From a checkpoint of a small mixture-of-experts model trained on Wikipedia: vocabulary 8192.
Below are experts of layer 4 (counted from 0) of a mixture-of-experts language model. Rows are named router (the router's row for the expert), gate (a neuron's input weights, with its number), up (a neuron's input weights, with its number), down (a neuron's output weights, with its number) and show model dimensions 0-191. Each number is 200 + 20 x the weight over its row's rms, rounded and kept within 0 to 999.
After each expert's rows: a language model's description of what the expert responds to. This comes from a sample of Wikipedia text that the model never trained on.

# expert 47
router,211,229,216,184,183,194,176,205,191,197,213,204,210,183,175,197,195,166,167,205,197,154,186,204,213,191,170,208,216,238,158,211,251,197,186,196,227,209,190,204,191,194,179,225,183,225,187,199,211,181,176,183,208,194,212,173,212,241,208,197,173,215,193,164,226,171,204,198,206,207,216,209,215,158,214,213,224,186,205,189,245,218,197,212,212,206,175,172,183,162,219,198,190,232,246,163,218,225,193,233,201,224,190,214,223,194,171,203,238,208,195,211,192,210,195,199,193,208,176,160,242,190,206,222,191,201,211,185,215,215,197,225,216,213,208,210,246,184,219,189,193,211,229,226,205,193,232,227,207,207,203,213,181,186,197,207,166,217,210,186,209,229,239,231,183,184,196,168,211,197,219,225,198,224,217,174,203,218,204,227,221,209,205,179,177,235,195,209,198,179,165,199
gate1,192,163,224,199,181,221,188,194,172,190,226,215,206,203,205,213,162,190,200,207,198,164,208,220,224,199,225,186,203,184,208,207,185,178,185,167,209,185,192,198,201,201,198,176,236,194,214,227,213,193,205,201,216,214,208,202,205,170,176,210,222,194,216,195,197,231,237,191,217,211,187,207,164,226,188,182,219,187,209,242,243,189,194,241,218,223,179,186,216,211,217,190,225,184,174,162,197,217,196,220,188,203,227,200,194,223,194,176,195,195,222,201,196,201,177,163,204,213,184,225,207,220,187,175,214,164,203,232,203,170,188,175,177,222,193,212,200,191,225,191,181,184,165,223,220,196,146,203,216,206,217,217,227,181,181,184,232,232,178,215,196,163,197,220,178,192,199,240,232,237,241,234,212,169,207,220,175,189,245,217,198,215,190,190,210,191,225,201,191,169,196,221
up1,225,212,225,215,179,179,171,213,204,189,236,203,181,213,188,189,198,192,210,187,183,195,216,206,192,238,187,210,197,178,208,208,195,173,206,228,200,191,179,216,230,196,178,162,210,220,236,203,213,209,216,201,224,229,177,192,217,216,156,186,219,197,179,169,195,211,190,178,208,212,190,196,182,240,215,191,189,210,236,215,191,187,199,189,178,220,201,182,193,202,174,205,206,164,190,192,194,217,213,177,209,206,195,213,172,195,196,190,215,231,182,226,228,222,195,202,194,206,237,182,203,187,187,201,155,204,184,200,185,204,223,173,184,231,229,173,198,190,176,182,171,247,179,232,199,190,195,193,203,219,186,184,196,213,214,213,235,189,177,249,222,214,203,163,222,179,215,188,207,207,196,184,252,169,208,188,206,199,225,187,244,183,160,200,243,221,189,183,161,151,204,178
down1,182,192,178,216,202,193,184,221,218,191,213,198,204,233,166,185,201,173,213,218,226,184,225,199,214,171,197,201,210,201,229,206,193,214,214,206,240,171,193,181,208,204,200,200,206,188,157,246,161,209,182,206,197,193,245,191,176,215,195,210,188,209,180,224,183,183,182,186,139,220,217,200,166,186,191,182,203,209,212,195,199,213,197,221,203,194,214,188,241,210,201,203,201,174,197,196,221,241,199,176,206,182,197,230,220,246,220,189,169,184,220,233,190,186,164,216,179,219,211,174,201,208,250,142,191,198,220,215,185,197,183,218,237,196,208,203,210,210,191,230,176,183,176,191,164,193,167,197,203,212,203,175,187,206,204,184,218,202,224,206,221,226,185,195,207,164,181,236,186,211,194,182,155,226,219,193,213,190,181,182,174,187,192,204,210,192,187,214,205,173,231,181
What it handles: Assorted tokens in sports competition and results text, such as UCI's "I", "medalist", "Prix", "qualifying", and table pipes after distances.

# expert 39
router,214,226,164,202,193,184,226,195,195,204,205,187,210,183,185,199,213,194,207,247,164,202,203,236,169,188,179,197,196,236,187,193,174,185,206,185,196,207,206,220,191,148,174,229,222,224,180,163,197,194,209,209,179,187,190,201,203,178,208,183,238,196,199,180,174,178,206,194,191,187,191,180,199,233,203,195,210,182,205,180,188,166,200,220,197,192,173,224,223,160,223,166,228,234,231,176,165,173,182,240,203,193,201,215,205,199,191,212,215,161,233,199,178,198,243,203,223,176,200,194,184,205,216,209,200,227,187,194,192,206,168,222,213,165,193,206,161,221,229,194,171,180,201,207,230,163,203,194,193,223,197,215,206,187,192,208,183,179,217,216,192,224,187,188,186,226,199,201,166,204,182,196,213,206,148,195,219,190,189,190,190,207,192,183,202,172,217,150,215,209,228,240
gate1,218,225,221,192,204,193,194,200,243,174,199,171,199,218,209,227,197,194,204,184,217,219,219,179,197,208,195,215,187,209,214,203,182,178,247,192,227,197,191,188,224,176,243,226,193,173,237,198,210,170,216,178,213,193,217,206,204,204,197,210,214,200,205,227,190,204,228,228,195,172,189,182,199,207,184,175,248,206,190,199,198,214,180,192,185,216,219,212,224,228,207,227,214,197,182,144,185,187,213,178,169,195,173,233,207,237,205,177,199,219,187,225,170,198,176,219,231,180,195,190,200,185,192,154,200,190,209,227,209,207,189,188,209,213,180,241,175,201,208,184,201,206,167,189,198,237,185,210,205,219,189,196,157,191,177,219,221,197,156,188,209,143,174,209,209,194,233,230,236,213,194,208,208,199,199,167,188,230,222,182,210,213,210,198,227,193,195,184,163,170,173,192
up1,250,210,239,226,197,200,177,198,214,216,242,215,197,219,218,205,195,185,171,206,208,201,193,222,213,208,198,233,189,200,200,176,185,207,254,167,247,209,193,182,196,208,213,163,218,212,244,210,235,217,232,191,220,222,168,194,203,210,193,152,228,202,186,200,205,205,207,193,196,200,208,202,185,223,176,183,208,193,185,215,208,209,186,210,193,236,201,213,222,207,193,232,226,212,184,215,204,176,187,189,196,209,198,229,163,210,217,178,200,211,219,210,175,202,184,186,202,180,220,190,215,210,198,177,222,197,207,200,177,209,235,175,207,206,180,222,182,227,157,196,175,201,160,198,158,211,185,181,186,212,172,212,160,186,200,201,200,206,177,192,207,194,194,208,205,181,173,198,247,201,218,180,217,154,189,185,202,196,202,168,211,183,193,214,203,215,197,159,158,153,232,183
down1,177,195,201,206,225,191,209,207,223,217,172,189,209,246,174,205,195,186,193,207,189,209,228,200,187,160,213,203,183,211,204,176,177,182,200,177,222,183,170,209,211,197,189,210,197,210,190,207,189,200,184,224,214,193,208,201,199,220,198,171,197,154,188,203,204,189,189,162,165,238,199,202,179,227,215,183,182,199,207,179,179,189,205,195,184,188,208,199,231,166,206,195,221,219,175,192,212,203,179,196,187,198,179,185,220,203,215,215,163,215,218,238,194,218,169,205,178,227,213,181,153,182,221,202,205,224,192,211,182,215,181,211,221,188,179,250,198,218,189,192,210,192,203,158,181,185,150,201,196,220,230,188,203,209,232,224,227,213,185,159,193,230,224,167,191,176,160,204,193,211,207,238,194,190,191,209,191,201,225,181,198,229,253,204,180,171,177,212,253,176,226,218
What it handles: First tokens of cells or rows in infobox, chart, gene and election tables, such as G-ene ontology, US Top, Majority, Conservative.

# expert 29
router,200,213,209,193,178,190,239,178,166,208,205,199,189,213,234,203,229,230,215,183,223,183,179,176,183,220,219,204,176,241,229,188,182,188,201,194,164,212,172,173,194,225,196,220,212,234,209,176,184,208,198,197,233,204,204,185,198,209,229,204,219,190,210,198,224,226,219,221,230,156,217,209,203,210,215,178,218,207,219,203,159,208,223,201,209,212,159,195,180,158,232,218,213,178,212,239,226,189,164,206,155,191,181,211,169,216,199,206,181,193,180,214,187,162,212,187,187,187,199,184,184,186,227,232,217,218,195,174,217,241,191,210,200,187,226,217,210,220,204,217,195,206,185,226,192,202,221,172,217,203,220,186,211,201,171,245,222,203,172,196,199,214,188,226,206,223,184,192,159,199,188,200,176,229,196,177,188,186,173,237,212,183,168,198,208,199,201,224,217,208,234,194
gate0,187,213,199,215,203,208,249,177,190,211,202,178,199,210,211,186,217,194,216,189,189,195,220,213,203,249,192,199,217,177,226,204,191,192,259,228,206,207,187,226,229,209,202,160,189,159,147,231,213,186,144,210,192,190,211,183,237,230,215,204,201,167,224,217,192,233,213,195,199,230,185,165,191,179,231,195,209,174,213,199,199,201,173,178,230,197,210,185,198,167,189,177,212,214,172,203,234,227,207,180,190,207,194,212,209,221,202,222,215,208,173,222,191,179,195,172,214,202,204,182,206,198,188,178,206,195,192,210,213,185,201,228,175,178,186,196,177,220,178,208,160,192,188,188,188,194,150,220,201,187,204,180,186,221,194,185,206,235,168,179,203,211,181,203,210,201,200,258,213,178,177,175,163,197,220,223,214,206,162,226,201,203,223,196,215,203,199,201,202,211,177,185
up0,213,192,175,211,209,219,200,207,216,220,181,211,233,191,192,221,191,244,217,232,177,219,222,201,184,186,206,226,179,214,177,193,174,207,174,181,208,170,197,211,186,172,188,211,190,203,215,211,172,208,250,191,227,174,181,212,190,182,192,214,222,182,217,200,182,170,171,201,179,199,205,202,186,228,189,215,158,247,194,198,163,210,223,195,164,240,210,238,182,205,210,201,210,190,228,206,173,209,218,198,183,186,204,207,210,174,201,197,181,207,199,199,218,185,241,228,196,177,193,230,225,184,204,209,196,233,218,159,197,231,188,170,194,175,193,203,191,174,177,195,218,214,190,188,237,152,206,195,177,200,199,249,221,168,188,188,201,170,157,204,163,205,186,187,213,199,216,190,200,227,206,219,202,187,191,168,189,186,219,186,212,193,202,226,191,194,234,182,177,187,224,234
down0,224,206,191,200,181,189,182,157,218,247,195,249,200,205,180,187,179,201,217,187,196,237,205,213,183,186,187,208,199,208,204,184,191,204,189,204,198,199,189,190,238,192,187,196,157,169,221,187,193,214,225,210,190,269,180,207,210,209,209,198,175,221,204,160,222,245,210,188,186,206,192,189,177,193,169,246,174,185,195,185,176,221,193,201,181,184,221,234,197,208,206,197,203,205,190,209,198,157,176,227,179,176,196,164,236,180,191,223,218,194,189,201,204,184,177,226,181,184,207,157,232,193,210,191,187,174,207,178,221,169,198,215,198,215,178,209,199,202,207,198,173,201,226,197,201,194,201,165,203,214,213,216,219,191,183,181,216,217,223,204,206,207,177,218,255,182,199,204,218,193,200,204,191,224,158,178,202,237,165,193,199,184,180,175,213,193,214,233,191,226,204,238
What it handles: Male given names starting personal names, especially John, Paul, David, William; often after "Pope" or "Saint", as in Pope Paul VI.

# expert 0
router,201,205,209,174,215,184,193,207,186,195,212,203,177,201,226,226,207,198,144,191,225,215,210,230,203,202,171,181,196,157,160,194,169,203,201,195,171,185,216,197,227,205,210,184,225,205,160,190,191,192,224,189,205,169,177,206,194,194,234,164,185,169,208,195,198,179,210,210,230,176,180,211,195,233,222,201,188,217,218,224,198,217,161,187,191,200,174,208,195,237,175,175,218,234,172,194,210,209,181,197,172,187,185,229,218,243,232,192,167,226,205,220,182,203,194,203,188,238,217,171,199,223,192,210,170,176,215,227,165,195,204,204,176,215,172,225,187,222,224,201,201,205,196,178,192,187,245,201,228,197,164,201,206,188,183,206,217,222,180,203,192,195,172,189,178,213,176,211,194,218,209,211,176,189,187,220,201,156,201,173,209,198,167,221,226,166,232,206,222,220,203,183
gate1,167,183,203,190,209,179,189,186,207,188,200,180,216,225,197,198,197,175,180,192,249,185,188,195,199,201,196,216,197,199,209,208,208,203,203,194,208,204,219,233,201,209,202,199,185,183,226,240,215,177,211,197,172,184,225,192,180,197,219,209,199,222,201,197,205,224,208,193,198,199,185,154,218,184,176,183,202,222,223,224,240,193,203,201,168,258,211,213,212,172,204,166,235,208,175,172,204,221,187,214,149,213,197,195,192,171,204,174,228,192,208,203,190,166,187,194,209,166,217,229,232,210,218,162,203,177,223,235,189,153,199,207,144,220,215,176,185,229,210,175,198,224,170,216,208,213,189,206,194,181,181,177,166,186,191,213,213,178,175,231,212,188,169,200,204,202,229,195,224,203,227,199,165,193,226,205,161,214,220,199,207,199,207,223,204,175,191,232,217,163,213,215
up1,218,195,201,164,191,201,193,221,238,195,239,202,205,213,190,180,212,183,203,197,234,179,211,196,179,198,169,223,192,197,201,206,199,204,205,210,197,196,182,191,201,217,196,173,204,212,219,194,193,216,197,178,193,222,211,226,192,179,185,166,232,175,210,220,225,245,186,165,209,231,223,186,208,210,217,220,218,186,183,213,215,170,200,201,193,190,195,190,216,205,203,205,225,188,223,209,275,205,199,191,214,221,193,203,194,169,227,210,222,204,238,211,186,189,175,213,193,163,214,207,179,185,220,233,163,194,174,219,138,190,191,190,178,190,171,167,209,207,220,228,220,220,175,206,185,227,194,216,189,214,164,202,202,200,213,203,181,187,148,250,231,191,172,218,198,195,199,200,189,190,218,226,212,175,200,217,181,206,182,200,228,179,190,192,239,193,204,199,168,178,242,187
down1,195,212,194,199,169,183,209,211,207,211,201,186,191,204,191,197,196,208,213,201,211,196,212,204,196,174,188,206,190,218,210,208,193,183,175,139,224,165,177,201,220,203,176,202,215,201,189,215,174,209,169,211,173,196,202,173,251,231,181,181,207,181,176,234,179,206,206,202,206,216,185,180,178,202,189,188,213,186,180,199,187,202,182,231,218,204,197,173,216,196,202,172,178,187,184,192,239,205,209,185,226,216,173,180,199,170,145,205,233,209,221,231,174,223,210,166,214,223,222,182,222,211,227,178,235,194,211,211,218,220,211,203,209,219,228,217,191,215,218,223,214,174,185,209,175,196,160,279,182,176,197,204,182,216,185,154,170,184,233,183,205,186,195,193,205,166,188,218,156,191,206,235,214,214,205,209,238,188,213,199,226,218,186,198,181,202,203,199,196,195,207,186
What it handles: Middle word-pieces inside personal and place names, mostly South Asian or Arabic, such as Muj-ib-ur, Moham-mad, Kasar-ag-od.

# expert 3
router,208,198,183,182,193,195,213,174,218,217,210,199,172,161,188,223,235,201,199,174,180,212,216,217,207,201,189,161,185,204,199,178,185,259,185,182,153,196,180,201,194,195,197,216,185,172,204,198,196,204,200,176,168,176,172,211,232,206,217,192,248,210,214,198,165,191,185,171,201,209,208,166,214,197,202,245,248,193,157,254,183,220,208,202,198,195,207,211,218,225,203,166,232,190,182,165,179,208,203,255,230,197,203,205,171,162,193,192,175,196,171,165,187,214,206,209,199,195,190,177,197,167,248,220,237,200,208,217,187,207,190,206,214,190,194,203,193,168,212,189,185,198,209,203,205,210,218,215,178,189,193,188,169,177,208,193,185,175,201,224,186,202,202,199,211,202,206,201,193,210,211,196,201,203,203,214,202,184,202,204,206,215,174,196,215,225,225,147,234,203,161,185
gate2,196,238,149,188,191,218,183,163,207,250,197,226,223,193,188,188,199,220,177,198,152,175,174,208,221,200,191,203,186,184,198,165,172,197,194,243,195,180,206,252,188,185,225,191,209,175,230,208,159,220,191,179,192,216,179,157,212,185,177,186,198,228,185,230,176,200,236,198,195,210,197,239,229,194,184,174,236,193,227,211,215,187,204,182,198,220,197,201,172,186,211,232,179,201,209,211,184,170,203,162,194,184,215,213,200,176,186,207,196,240,185,190,194,175,211,184,215,228,165,195,161,170,188,194,197,211,157,207,190,203,206,188,195,195,213,202,208,200,206,199,172,187,221,234,188,196,225,212,183,192,233,218,196,208,194,215,194,186,223,227,205,220,223,195,228,180,177,186,208,209,194,191,193,204,219,199,218,213,151,208,209,200,195,211,175,225,189,216,229,194,181,206
up2,202,208,201,210,188,220,233,187,196,188,196,194,212,175,214,205,238,212,222,172,164,217,214,156,218,221,186,192,205,208,208,201,192,226,186,232,198,168,216,214,217,231,199,226,194,230,211,202,210,201,179,194,191,172,189,183,164,193,237,181,229,175,187,196,181,237,201,211,233,244,204,216,210,227,244,209,206,213,223,252,175,176,216,217,172,210,185,203,209,191,213,186,232,183,209,210,189,218,205,211,201,197,213,212,163,187,190,167,172,216,180,208,176,211,189,193,187,161,185,199,217,165,216,222,230,242,200,202,219,174,180,165,210,172,187,191,195,203,193,186,217,201,195,198,204,210,206,200,211,160,222,184,208,192,172,216,212,204,201,205,233,185,224,211,211,191,170,193,230,219,225,198,193,259,156,185,191,184,212,203,215,191,159,186,199,205,178,216,228,191,184,217
down2,234,194,225,201,199,210,207,213,214,167,194,165,191,202,214,187,222,173,173,226,204,202,194,186,226,213,153,203,199,190,210,212,211,192,216,213,203,227,205,233,231,210,206,243,253,230,188,182,191,213,231,214,218,165,227,194,205,223,212,198,197,210,235,186,180,206,208,228,200,184,193,224,194,208,214,215,199,203,184,194,193,190,179,211,181,171,187,217,239,151,202,217,171,182,174,198,206,171,203,196,183,211,226,163,207,172,191,226,175,221,190,239,185,205,196,196,193,223,210,220,214,177,206,180,222,217,164,181,195,191,185,173,197,205,152,190,202,183,196,181,213,203,177,212,252,211,197,227,183,211,222,213,227,191,187,179,165,269,194,192,239,192,210,199,247,214,205,196,218,196,199,194,205,200,200,219,201,214,216,202,174,216,198,199,186,231,185,209,199,224,216,192
What it handles: Short mid-word pieces, mostly "in", also "is", "us", "le", inside longer words like dist-in-ction, Sent-in-el, menisc-us.

# expert 28
router,206,230,233,201,206,178,210,194,165,212,201,177,164,176,250,191,209,227,196,198,177,165,194,186,195,212,171,174,199,214,241,193,204,192,210,222,199,193,188,222,155,190,198,177,168,219,189,214,187,191,196,198,204,191,206,186,186,222,224,173,189,163,189,167,221,253,210,207,161,224,207,195,185,200,189,212,228,182,190,205,197,217,169,187,204,209,203,213,167,160,172,206,166,233,177,177,230,199,187,185,205,210,217,188,203,182,194,214,204,189,219,236,173,187,195,190,225,168,198,228,199,208,181,223,212,198,197,217,230,237,215,209,220,202,226,210,213,209,171,222,207,215,199,183,176,186,175,203,199,185,226,157,185,209,155,215,235,220,199,210,210,245,187,209,172,200,184,196,218,231,218,218,192,211,167,215,195,203,224,190,197,226,226,203,223,212,206,168,198,194,195,177
gate1,196,206,228,211,185,188,207,206,180,207,223,203,233,222,184,230,198,208,213,220,215,183,218,218,195,209,216,203,197,183,194,166,174,183,217,194,202,187,233,211,220,153,231,189,196,168,214,214,192,209,231,190,180,181,196,197,150,197,216,213,207,191,173,218,203,210,213,187,180,185,188,216,194,196,161,201,195,220,185,227,217,169,212,181,227,239,241,194,232,213,183,207,228,193,170,154,189,239,223,227,189,191,200,235,169,187,219,167,184,235,176,179,187,173,189,191,234,202,203,198,216,227,181,184,209,203,197,181,185,214,236,171,190,241,193,227,183,252,193,198,190,206,173,197,227,191,180,204,194,193,211,207,170,177,172,168,216,189,153,201,203,198,187,213,158,192,213,189,172,225,217,213,190,187,181,173,208,187,205,218,198,212,190,198,204,210,187,202,165,181,200,216
up1,251,196,171,194,186,195,178,171,223,226,201,227,189,235,176,212,212,191,177,218,204,181,183,223,163,181,192,212,216,189,203,230,171,197,203,184,198,203,212,167,211,191,198,176,210,191,185,204,220,220,229,188,200,226,207,198,216,173,177,178,221,212,174,167,181,217,183,165,217,220,222,177,217,211,218,212,190,168,196,202,219,168,224,173,215,211,199,192,197,191,244,199,211,235,190,189,193,178,205,149,221,245,206,190,188,160,208,183,212,180,226,194,176,189,191,199,196,198,190,182,193,216,207,178,171,220,195,217,187,219,215,195,200,202,217,200,203,242,195,206,213,216,148,206,171,175,165,177,190,202,186,194,158,188,221,205,190,209,188,223,171,197,189,197,205,176,201,161,219,235,174,193,269,208,200,180,202,205,224,207,217,205,197,177,208,184,190,199,221,182,217,211
down1,206,198,174,217,206,184,175,228,231,181,206,180,214,194,174,218,209,144,210,178,202,187,205,178,192,170,143,229,217,225,204,187,211,227,177,186,214,168,190,182,191,218,182,199,230,213,177,214,171,223,182,214,195,203,229,191,195,195,204,201,179,184,180,253,195,185,173,198,184,237,224,186,186,187,211,183,195,186,213,203,204,196,221,205,169,198,225,166,194,236,214,178,208,200,183,188,207,197,183,206,229,183,216,181,197,175,225,216,216,200,234,195,203,241,201,194,179,195,228,201,208,229,188,188,175,196,159,232,203,187,164,208,194,194,144,211,176,204,216,226,207,194,198,216,174,206,211,227,224,235,192,182,196,241,219,207,204,196,223,197,207,197,208,170,204,149,191,255,199,191,206,200,200,213,185,216,184,180,202,243,209,195,209,193,188,189,215,194,207,199,228,212
What it handles: Middle and final word pieces of Slavic, Hungarian, Romanian and other non-English names, often in sports tables: Józ-se-f, Krzysz-to-f.

# expert 26
router,224,172,192,181,174,198,190,184,186,226,204,179,173,224,206,204,181,226,199,212,180,213,221,203,193,165,220,224,199,196,207,156,209,202,216,180,207,176,175,215,172,215,181,187,205,211,193,165,205,201,199,186,202,205,170,223,219,227,178,200,187,207,218,184,220,210,162,186,238,183,185,167,239,204,224,213,213,198,199,211,210,219,196,193,213,214,205,232,197,184,241,191,189,179,224,179,220,178,184,185,188,186,199,218,207,210,179,241,202,224,222,207,185,224,210,240,206,216,167,200,192,189,188,227,231,216,217,178,163,213,169,216,195,213,226,227,185,219,217,164,161,238,172,216,166,197,210,176,187,191,191,211,174,179,176,159,213,216,182,174,230,197,171,186,186,230,166,204,189,201,209,197,229,218,197,165,172,183,199,201,223,176,226,200,213,226,223,187,175,192,202,216
gate0,203,167,211,183,192,233,218,201,209,223,182,183,213,198,216,171,223,168,231,216,210,205,203,203,230,206,165,222,209,175,214,177,202,205,228,227,213,204,183,222,195,156,209,185,193,173,152,241,200,219,163,189,172,185,179,185,241,211,187,211,193,239,211,211,162,188,196,195,218,215,180,228,176,202,181,203,189,203,201,151,219,231,194,199,212,235,233,187,205,176,236,193,190,214,165,205,227,182,160,155,187,219,192,215,204,215,181,227,247,232,194,187,182,210,191,171,207,197,192,200,202,198,186,191,206,167,200,211,201,188,198,222,192,198,177,200,176,225,192,208,183,169,171,208,200,177,205,191,209,217,214,222,221,219,192,197,214,192,198,158,199,198,189,205,199,196,223,186,204,203,181,170,198,202,205,207,218,175,170,224,179,257,207,197,194,217,208,170,178,208,192,183
up0,197,208,187,225,202,203,224,202,192,208,215,194,213,216,207,195,160,204,180,200,166,184,191,197,224,193,201,221,181,204,187,178,156,173,203,216,211,189,168,232,188,187,201,197,191,181,172,214,198,177,249,214,159,246,172,218,190,195,251,185,211,171,237,185,170,176,204,210,182,231,227,195,218,196,184,183,194,210,192,214,158,201,200,216,207,232,197,202,216,196,207,179,172,189,167,197,174,213,176,187,160,185,203,197,220,170,189,213,186,203,194,217,178,201,208,219,184,195,170,227,222,186,187,190,237,179,185,174,185,190,206,174,176,167,202,203,198,186,170,187,192,200,213,198,209,171,236,179,175,192,209,194,210,178,177,182,190,201,177,223,168,208,217,178,197,195,220,230,212,216,186,233,183,206,198,174,236,202,206,197,192,152,220,185,188,171,244,214,188,171,218,228
down0,206,192,206,220,184,219,197,193,196,211,225,203,163,209,190,141,160,195,193,187,219,216,207,178,204,199,168,199,198,212,172,200,220,165,150,152,204,212,181,165,239,184,211,206,160,176,211,169,219,232,161,215,216,212,185,192,201,190,159,211,194,251,199,165,195,204,217,215,199,217,205,230,192,184,204,208,204,192,211,170,175,195,178,210,171,200,205,198,204,200,201,229,196,157,181,207,214,201,174,212,173,191,204,174,221,174,186,249,224,179,211,228,216,190,186,235,192,194,212,182,202,167,202,173,202,170,211,169,229,183,230,199,166,204,212,192,208,203,220,198,197,183,225,191,206,171,193,201,180,193,217,205,202,178,206,224,213,198,235,180,196,169,200,154,222,206,210,220,191,202,221,203,224,204,172,198,203,211,182,204,219,209,196,199,204,177,174,222,194,196,205,228
What it handles: Sentence subjects such as he, she, it, they and verbs was, is, are after them, plus endings completing words like positiv-ism, commission-er.

# expert 52
router,235,180,168,177,207,212,188,217,159,197,207,205,160,196,230,180,198,200,166,206,184,192,206,219,207,174,169,195,229,233,174,189,171,173,174,205,194,190,220,207,162,180,179,201,219,208,177,216,216,167,209,169,206,192,181,176,212,221,238,200,189,183,201,189,225,184,211,191,166,195,211,192,215,195,201,207,243,193,206,209,181,219,206,222,215,227,211,184,170,190,206,213,197,199,234,185,215,162,180,167,229,198,216,227,205,193,193,198,202,218,191,180,174,207,181,222,213,216,172,188,227,243,180,207,193,175,199,182,159,192,190,190,201,190,202,233,226,177,206,205,179,203,195,198,175,194,253,192,176,204,176,200,166,242,177,184,192,206,213,207,196,215,188,229,197,201,168,181,244,177,206,224,205,190,211,220,179,188,218,177,214,209,198,213,178,169,226,171,184,200,226,231
gate0,198,188,212,206,197,191,204,168,226,230,168,164,189,178,232,188,228,195,209,238,220,183,226,180,231,203,191,251,174,193,204,185,189,167,247,218,210,187,175,187,218,192,213,186,197,198,168,228,198,218,162,188,180,190,219,167,215,218,179,186,196,195,227,204,192,244,220,191,200,193,194,219,215,213,212,153,220,174,188,227,178,211,208,178,211,210,217,202,201,217,187,188,188,212,186,206,243,208,197,166,177,206,187,201,190,214,159,193,232,198,164,156,188,201,182,207,197,192,213,194,209,188,186,213,193,208,185,226,169,201,220,199,195,171,190,199,203,228,216,201,232,219,181,188,176,203,234,188,189,214,193,181,211,187,175,200,183,221,180,179,157,180,210,204,206,194,193,173,199,182,196,154,216,192,199,196,200,178,158,192,190,188,239,236,152,199,197,216,204,196,191,213
up0,191,197,216,214,203,172,218,172,196,203,205,155,187,202,172,188,192,190,182,200,168,207,171,222,201,187,197,186,168,241,188,189,213,191,197,214,198,199,232,220,194,223,190,232,196,183,217,196,215,179,229,206,182,219,191,186,178,177,236,194,276,189,221,192,209,169,211,203,180,204,240,189,206,190,181,199,224,207,185,184,147,188,196,205,252,228,200,217,230,176,186,183,211,163,220,155,211,209,202,204,192,179,212,183,209,185,205,162,214,195,230,196,182,189,223,206,219,158,186,213,192,231,238,218,177,223,196,202,198,219,199,175,172,197,184,200,219,193,187,163,190,169,186,192,168,183,205,189,199,190,201,183,185,189,193,203,198,195,215,211,190,216,173,224,181,198,214,225,229,190,225,176,212,168,169,183,209,204,198,213,216,152,190,190,198,206,194,205,175,165,199,220
down0,242,197,198,212,189,189,199,196,186,229,228,203,173,179,195,186,176,212,193,182,217,198,230,214,187,168,185,207,213,194,169,160,197,202,164,188,187,186,227,217,177,197,152,195,197,211,158,212,233,198,201,200,182,224,198,207,233,192,190,191,211,273,226,186,210,206,228,210,184,209,185,219,171,186,213,213,193,199,216,188,188,204,182,213,178,192,160,197,185,191,181,241,211,189,217,194,224,203,198,195,195,195,206,201,209,195,208,193,223,236,175,216,225,208,220,208,193,175,225,192,193,166,187,146,189,174,205,170,210,203,215,209,175,167,164,208,193,211,176,179,174,223,237,202,212,174,226,223,205,192,174,206,218,202,218,201,169,248,219,196,210,177,186,201,242,207,198,202,204,199,202,189,205,211,156,200,194,199,176,180,202,188,211,218,227,226,183,231,201,239,175,208
What it handles: Letters inside all-caps acronyms, country codes and party abbreviations, such as NASL, NZL, GBR, INC, STAR.

# expert 37
router,223,183,202,181,183,189,233,222,211,214,213,217,249,199,193,182,182,186,158,229,193,182,219,224,156,242,194,212,232,154,227,176,213,181,193,179,203,206,235,215,173,202,188,204,224,226,228,206,223,196,203,187,211,182,219,213,208,186,214,194,233,209,187,186,161,206,192,160,183,177,193,192,232,209,204,217,229,208,196,181,202,185,172,210,212,170,175,200,187,164,224,187,196,205,202,178,185,201,186,221,192,181,205,216,203,159,182,196,208,167,207,233,228,218,219,195,196,183,212,235,193,210,163,170,210,221,204,164,218,224,159,178,210,201,214,195,227,213,196,195,209,187,167,207,209,181,196,182,164,229,228,183,184,204,198,194,217,193,192,214,225,216,199,172,213,217,180,179,216,192,216,213,203,212,166,188,219,219,192,183,176,202,190,245,219,189,189,212,241,182,201,193
gate1,201,208,244,212,174,214,198,202,236,189,222,190,193,201,228,197,188,200,219,208,228,206,210,216,181,192,186,197,188,215,211,222,188,195,225,195,239,187,165,221,210,225,195,184,202,211,208,247,229,178,205,194,172,184,213,177,171,168,202,189,197,233,229,206,201,196,223,189,213,187,199,170,178,179,189,174,187,237,206,218,191,182,208,221,203,220,223,165,210,217,228,200,225,215,199,182,200,222,227,198,165,230,220,183,180,223,213,186,207,195,173,190,179,174,203,201,200,199,165,201,209,196,194,191,206,208,183,216,209,226,216,169,210,211,231,194,195,207,232,198,210,206,174,197,198,201,172,204,222,190,206,195,186,184,166,238,193,220,167,226,186,205,180,198,180,177,227,243,168,172,212,245,212,208,227,225,172,190,237,201,203,223,215,258,157,206,215,188,214,160,182,186
up1,229,175,210,217,173,195,188,202,171,201,231,218,172,188,200,227,185,178,196,199,203,221,175,208,185,221,226,206,204,188,181,231,166,179,201,225,201,185,174,169,176,210,228,190,213,191,201,196,221,203,207,176,186,252,218,198,210,196,191,186,195,178,195,184,224,188,178,178,208,196,201,173,214,213,176,213,181,192,198,204,212,165,207,194,218,186,186,174,220,177,190,178,173,191,203,207,214,199,208,213,200,232,156,192,179,171,225,220,203,224,208,201,181,204,185,188,196,203,205,188,225,210,199,196,178,224,176,211,186,221,211,199,186,248,215,190,186,234,214,189,168,207,200,215,192,173,167,225,224,208,174,186,188,191,184,232,210,206,154,189,198,196,176,182,211,207,196,203,157,201,190,192,218,180,169,199,199,189,197,198,224,223,173,161,269,177,183,192,196,123,221,200
down1,177,197,177,174,214,203,194,260,206,195,186,171,194,209,182,203,234,191,238,219,210,177,209,205,197,186,191,223,201,222,212,183,214,198,192,221,214,193,201,199,205,221,182,220,211,188,197,231,165,180,187,209,191,145,224,188,192,229,204,183,190,186,196,208,197,187,153,174,204,222,177,172,193,195,250,213,202,201,188,204,183,221,219,227,194,219,209,175,205,207,196,181,212,208,169,197,218,257,177,215,179,181,207,200,226,184,198,224,186,179,200,193,192,198,192,229,162,219,184,174,211,183,185,190,198,185,179,222,229,229,208,193,213,208,192,252,219,222,190,234,222,161,161,159,175,180,198,228,200,188,205,207,198,186,182,187,210,173,208,210,225,191,182,206,182,167,172,193,202,203,206,212,174,204,158,213,233,207,201,198,210,186,217,203,191,187,204,157,245,201,220,193
What it handles: Colons after infobox labels and pipes or slashes separating fields in tables and lists, such as Wins: 9, Surface: Clay.